Weights of a small mixture-of-experts language model, trained from scratch on English Wikipedia.
Size: 17 layers, width 224, 68.5M parameters.
Training: 475M tokens, 7251 steps.
Below are experts of layer 2 (counted from 0) of a mixture-of-experts language model. Rows are named router (the router's row for the expert), up (a neuron's input weights, with its number), down (a neuron's output weights, with its number) and show model dimensions 0-223. Each number is 128 + 32 x the weight over its row's rms, rounded and kept within 0 to 255. Numbers have three digits each.
Before each expert's rows: "raises" lists some tokens whose logits its average output raises strongly, later layers aside; "gets" lists some tokens that make up at least twice as much of what it gets as of all text. This comes from a sample of Wikipedia text that the model never trained on. Tokens count by the router's weight.

# expert 53
raises: "ever", "iance", "anger", " otherwise", "ears"
gets: "1", " also", "2", "3", "4", "9"
router:084121149128114116075144119099135152126084127082100155150189100187117145129155109109165160163117180117161094099141085104181087119084099162147160111132134043144165141087211131133124190086145126155168085152131095128110112150117084151135112077105162123082143085167150071126070148122141069123121157194140139130102102100123136116149107095140151090144100088084135124158107093185098111151157143073128116122178135117090108108158098146067138172153185089200159113145116120085128117122113153113129067128133145037147107114084182161087157082076160152157143123196083151121087115124114158140076121197110122138151132118152126076162151047150166140108123122170212142110130124115129120139123
up0:171116130133207119127190135094143117097155194155116119109136106094100119082113126073117114128051136132167114135155128155162189128174131145074147171102119169069135117120136130172110030178127135108207146117136107154071103143078083120115071175146153123101144089128095135130167157131110131177188133147204133152155166146112134150143102117105097143108072134198140118100063112097156131142116101087197123134124094157162149114097117143122110126112118111113101126095075146167089128142114095100148127120128061166149134114086124150125101081043134147126111098065118112129166062099103103168118127167071129115189132124118128181119131146136176102209123102119171147158144140072119110063150
down0:118114186093150149125171148155123144184078063065090121116141166147095104115116125131134118124133183119069071159143128097049098150104104139121136116093155106133178125109192090120115097137201155176089119185139136154163073075139184120128172059085128062087137125146163113121145120174109077122112166189134129085134172097075122094139143168114092137065194144122099120146126174115141108185132137188128161116117129209127152107128120137118189147147051099145130188127102116112120134165139101119124116075113186085161117074101147122140106186132121110124054135104088101141202146100139112139152130143159177133088115147147169199133122160105103097081148150130120136143130148131116152120103

# expert 17
raises: " the", " those", " his", " →", " their"
gets: " by", " of", " for", " or", " to", " under"
router:165123145117172161126152139171155129095158113148112058204126107126176136106117124115140079155117127158151106136094160113075124104087118090169051137186162132081188160138172099112093127106136133146068165111117136135129169156144143145168051139123131146123126129139095099150118152080206071137082089162094204078108114089164087104107090174090179091076096158146151112142194135149121134074133149133099142122098140132124141104088152163110161149129177093104103121144121189073173103173124091104091141160151145152114099104135141193140171114126079138117095130149134164162119176111146188103111125045147116104169116104016115123107100098124114119088122097064093121157104139095142147127150
up10:155111119101119127110133131120109188074091161163115142102125156154111128139151098090133106177115169161154166092112140187030147124121145161140096185157127107131138129147160150129226050104149135117081106091122162162166110097135134129112128133167169148044135106159138148162131174128126151142124112084134131148179153103116124198120092147139154131088056125112093095123152134170124155121199130152056137117130102113138118115145127121153145102163133126106130136143154145143159150144135138145098149125126234081121105141083133154091154155160185166055170131084109150072064140102114159151151115116082117146150120109127189104055103132170187031118106140124060087115099100158150141157179
down10:138161160156136146124083112202093138122101176083081086076112120195104103161104098162111110081134123086116130103154140072124148093145084166129104133170092157092121152119092092131123156087157133218141101134121066191129065214139126136132090137123116092148090111126128177115100091136097108179106060122098060177138122125136103151156101107156136112176142158157173160122116113106143062160120071118128180138112168138095123203098193181090139120121152161134127112098125115157151127171141172146114136109075121171143114122129158119124122123176125131147116125161128165139086048127133134094119075105138134110171146147174049097183099114169109117108131134160204108148134132079115142107210

# expert 27
raises: " a", " the", " about", " ", " this", " some"
gets: ":", " of", " with", " for", " by", " as"
router:167133105130120103175144169152122164156149124121121108158181168114140107141099092129121090066146108097092055117105102163139092084167108126133120123111146074122108085156094119071093122145078167178125135056134102157145135152076168180143184161144108160096130184141081102066085152128101102094188094072118134095096138101119137098150151112064162110153144145153101119077119170125085190133162142089144084152153142160105078140077131205157162128146141154077155166152098152130133162092152123117098078146062110181143141130129104151105086134165127119178135131106141157204161136169124149092185169151170109129076156126084138194126189148073064140119122078124077144135116116091104133102145
up1:102175126096125155176115125117137192179150092104172117112110083136138106155130157098088126161125126082086144130111117183184155173122156098126140119148070121128131143158147095117120189206080147103149138098127131141134126165123146137095142152170078186155070136085121139096143091141092129178153114129119078130125133105131099151111102121126061130159115113157101084151119093211093094170155136121136103090121168079156183121101163149131072115155076156196127136139152122117182188041128161022198115088118096130145194165130187101111102069076151108114111103154064127124160150145142140139130140109056076160093114154139121130102166091110131123121076137117146150136182145119145137073125
down1:130126145148209123109107166114125115100154187141130139147105137088118063133097117067083125146147111119166139185129154147178114173180116174061153143171138080102117139084136092092108166110132113164143117130129104073140121152080145142093115135147175088129090141152121141145148175072180126162092161139167119075120145076150151095149175196087174151114150128173088099035106055195136143137125138093162165070130138131148115100106127118091154138074167133040126121147073207115155157110136129102113135084072158137118128155156132157102076135100073077157137160103136153143158146162153131138069103146149114126125084107175133184070118142077090142157067131114117184140118114135111137113140

# expert 89
raises: " see", "which", "see"
gets: "^{", "_{", ".", "′", " /", " \""
router:099093087077159161123058110127144155134138120108187138104136070098154141132165107125168136060118078117112127172129118195129094149110097108118131105153195036132189116086127077157135210127161127067140123146133125086171135144147120131101104097160108131134060141082073146181115097123099105113137138151154119120115097174118110108081102091104120119128138137155171148133112098135071134104151139136181136091124196147115127152133153132129130123182177199096128163120161130155145167132080099158162241142169122156105126122165111121127158033130110092124065184149175096131166180160109157084128154165161086151118067161123131133134126119176119106149150110140099171143108097110143089069143
up0:129092101119114124146125083135133154138194162138092137156125147101108187173164149151126126110165148132096163123053012170180090116147127118140165135086099116159133112120153131122066111154120129126073135194134175137126143128191134134095149082098060190113147149154193135093161083141164114173171118145145139163133124120157136086152089111121064148173118110083115116104062117125138092115202143193159127071061158053112154120120125134128130129115157147131159138137147128108072143104128112153096019125121096117123099107143107131169144144086143099074118077133123098132112108134116176114151108130088217102108141101108153159128138162084149089134148155137130146142126154171215122129077
down0:132148074109127065082159163109121120151124119158087192099089132095136088118168165116129129124160156139094162110158143094104172120112134120166129152160123122122118134141138126140127160134130112046120174160135104103159146102146184133166106111139106108135131146078193086161132094199122111136127230149175141135191088158170038163117122066152086164148169145093139143049108087043107101157095126116176141140125101116111110144173128115117058064101108075083128112088104125090165107143166094102160128133180102151187165124109146093109165095187109084121093174079081155114146102047129139165138127092098134094086153150112156124157132159128138118157201153143166127124142116097136130154132

# expert 94
raises: "0", "8", "7", " others", "9", "3"
gets: "1", "2", "4", "9", "3", "6"
router:103193135138110118073054082114118144110127096114092147110119136121133120148138131169106049177110104094109114152100097143135130132124101129042114094169135119181107141093151183133181130124109182118149130080149113129136124140131094153152132117107050181077142106081145196097144105059143168105106115112131148174162131113155104124082200102164143154152109059159129080049121119096077090134151097175114083112138139188124182137180173138133156163145180088120185095163088067078144130094117108169098177148103114157109180143049106053178136115143134122145142133121149117159101132122142151112151134126124124158141078161142141081136109178165085128128109157071121121145080085130098093146123
up14:183151109121099191125103093176148110153055095127134156151158053200139132163104148115193108125110164134096152102051164082157198126131148160137106141150093130081095147209152160115083108110076118163141103144119089155158172126191169168136134140088136116153054154110107108163132094113096128116132111091094128175149122154139158120120087121126080178206122140112192030128172145134174067180080140138123137175110139100105097146128073118086139144098086114145128163151101141141143134112200164106157160146100114140112178172113157126146123117077087142118121165131121101134122097063168197099123138142147114116124156133153099098105164163115143154141169121109120127123131149106103187123189
down14:193107059103161150139108068123141100132089078171107116107168132106127118104113160129099129130131072086129134105209111158132076156076125046133155097161129096177179114055091163088146094084183124127135185148114161154103089093094156145164094193113097101140156126133122116166134175152195122088149079130096151141125143143133124124132108125067077091170128132158142191090120149106158195170119158136128096154207146110120099148199097143115126117127174125065158110081116173116114113122101140119154114138188053146148098070089119137129122154122143142150100142116093128160098149105154143123107104104104144157069161181097149173116094148062142163101086161180098110137160153096116143101142

# expert 29
raises: " but", " including", " while", "\".", " The", " although"
gets: ",", ".", ".,"
router:152057165088126139089161132156112098117125136142114157162121120052143163172069114171113137093120076088192159132192104141205085084123105119134158128127128125130179117110154130104164159130146094186155179133126132091146163148176180121115199095106117091190116145094092154096148147134188117151132147168112131069134104111118173159153124104110148091157167102138128117132110204131133098157164132151157134135171145138139099202102180142147138084156152172109108133118140163200113119133171165124182202118107066117073145163102153183122143119096172160094145109161162131106150099087125134067136078062113124137107152124152041095177153103149082135117119093122154167151103113131088079109119
up0:147122114091080135171094172116138138163076102132136244123093092128118136084112115058093111141134206117161116157085077108141144135107145102157116175189092189138139125059098169155118061095122123111166122144129139125173160126173138093122113179035113136126160192115171202140096116104164139121148120087127114089119098084109063145138154098180140125129117138120045134139139205157121107135089135143132074080150125059118133131253117135158116112155101127121121144184112136171176117096106131137129131118135134121124100168101113135109135127145148126142088124102170146161189153088123176141103118101070157137138113150071148123129126107150156098107169099125132091142149168108127148146165
down0:144203174149146121099113131115160103086087157081156111125142104157186137164140132116166149077165122172089166098133146104056062127121128143160156112120146096057115142165166115101144138126070173194140127085156054173166141170130132178103158106146179153104062091083119106130102124109070129134099148138157107145159134108107178108105128158121085160171144124121181150112112049119081137139119190124125122060122114143123116140086110108090151131109124113193133090130177167074045099124130119189122137067175086169143130149126106107134112155167173169113150123152073118126140103152193099087128099174148105160143176153148133168092106144124081122117137175072135094136189167156129103135123

# expert 16
raises: "==", "The", "|", " |", ".", " |\n\n"
gets: ".\n\n", ".", ").", "),", "\".", ";"
router:145101064125155109157170168179144140109151082092163165092099135159059103171187080156089165115149172098111118109112125162117111099178145101130124104134115132162150137113122106097132106059102124130135157091153066102117082132104169178168217150083112152166107138134096128126092156117103139121092145110105093125096156125135115159169176131151127080117165158149150113110137151108074102130100113124146112073152168162126128094136085155128164102141092175083127109145101036143112102165114193103204127222165094144112076072089135172149136117133136123194124104127137110122135141112106054143112104068149085063114110109197105149043089124159145135161130149077132120159133105177113105127114
up0:084134121139142128150066105143125144003174144161091169143084117125116111137186140097127145108153077152154123154087015085000123111094115118148126148134076152122129101156149146142131162135133036139133133148126132098112069155139112122110140135111123163105217110129122190154082153136170101085107111155124190106138140149128131112109135169131124109035131174144113154108155140123127111136143183179091158147128113105114136148101120113147160099122081162113160141099171115135132167144089139115159147159115122149125128103128141128129131059103129138090128048129093165104169133098109146174147101124141162115116118166123096098139095185136107132166163142120174168118063085161164090176158
down0:174048124097150120148075191126098171161161140168132109158145112166099068078160124097169061124053079140161109140120160171147147123134118127156098110129120116113127157140107122065154114110102135132164175093149133051143099072164162119101127164105094093173060169108160077142245166038181103154113163155117122107102131169142133141116105148141081069180150130073157170134118107112160078103072148120111082101086079118136126114162179168116103128153089088135186132145081108096153152106142093094156147110111126171103113110164123089155142134115102108134161125178154141153074122184089149194107110129142097140109177132107153136137111112089134169125134115119116118129163127165150135150143

# expert 78
raises: "th", "ft", " months", "0", "ices", "6"
gets: "6", "8", "3", "7", "5", "4"
router:090204127082117112111132132113191177102141124180084127118186124112123139117173158105139140138164149118149130138120109120129118165123126106065115107118155142138180150073179133144089155162146113157116242138187161146120122149047139101159122127076137097102211137152060142145172163136060103172082115110136187113154150114114129144104103047146124109108090127203084098092145135143110104132135102094138125134105172186113085159146161086174138082117175152106127135156161096151087125080122175110177166103130162136121143133142137093142140137144139135131139150204214104104150109155106194163099124117131103145110129168146172149145136140117120136151141111115150155123154251151150137153103
up1:181126101149142124158135136145110120089133188171109123122113160136139144138151180150122084134104170134131137118097073148112137159117127161170119132137142136162155160112095155102167116108082118105100170161127127150164124086066118157150083150049148184131147104127125115097108108152130188173070101143161132168129082077100172132132107164126127136135113160112189156121094061106105166150255118157125126156145126106179122062143148122156137105133164047132112128169182146098107149124110091108093106129080112127091125144219179087146107079168063131168128110123134094147129126099167143101080126165110043108103185134070123202160123104097135127111129133134135149124065096075076119167152
down1:159130065134061131167126166063133118135168091127116131129110152149148119123140120191142081180114158153129143109111107134071090163049115109140108129137092135102146139127165140058191076181179186114158166113105165046184135105169078134128186117129130114153115132172094122145133127110188172129156152096125097143156172098135072156116111147098084136129143148133128119121128185110139157133113111126038098118122099116106082107091178096149115153168180112156124124126150118057095147087083125093109115112118124142132122089152124112104110054113157100128187061194144112112152148083152106120114128162145146191104127123134147118112105168140176127089089146166088159195148179140160151035160

# expert 121
raises: "atively", "0", "8", "7", "9", "atives"
gets: "3", "2", "1", "6", "7", "8"
router:143179136147083105086163140153128108094106147138100100137090113175130137124155091114154086148126118105101093140139136120089140141124092107134094120079143122166154144133146146116065189082102167156107138101153088126118188161121124092074147136127124082102156108107189162103124226114136148147069105112170128098140114101129107150109152119065135183075106156172118070092034179135055009102154152090069106159126189172130113146168088150095183131095131078120204124135100161114121131128107113116130162143094118103099149133090063101150130142129182143148151185122129075094156136133087164091149135063106149103114089099144036120128095126128098137164142141125099146114110104152122105126117
up5:145093146113134128114143090168153128087131121149112045125129198133123123123086146181058119113160131138171135106107175122172151147080141170100117133169124167139174139102136063111157123111116048104050157132139131141156150105148138120156100185131129112088085135110119140145175138120127120137145149130149133161143132132118114186084114214156093110099110162114116124126102091095113185183097106151114129163169143107132018105123148157099135118196115193089120143068153129126154083200088124101154029155114152095118130146117130116116095102058100109131126112110111122071154150131131179172147086161137138112164104098105152159123106200127126183125197091129068129111144110148074073169110
down5:124162118124137137129101130159096095157096082151120114154187103075068073124150105144151115119156131122132136105136061131101144161153147106114141089149139129134104149060111104052117151136103140172126141173110137159084124158126157174125101095080105053153159043194093144067131141106161074189112087127079102099139089116109121152143123145125105108120153142116170138096190105097163146099053123132194158062192087180104120180171160170173155139137181111104156125152113127153145117171109107115114192141094158158187128127143161127113133167099044120144154200133175155138148143144114085112100144084062177097153151084138090122143163120122128166122120177105117124113076137122176127120084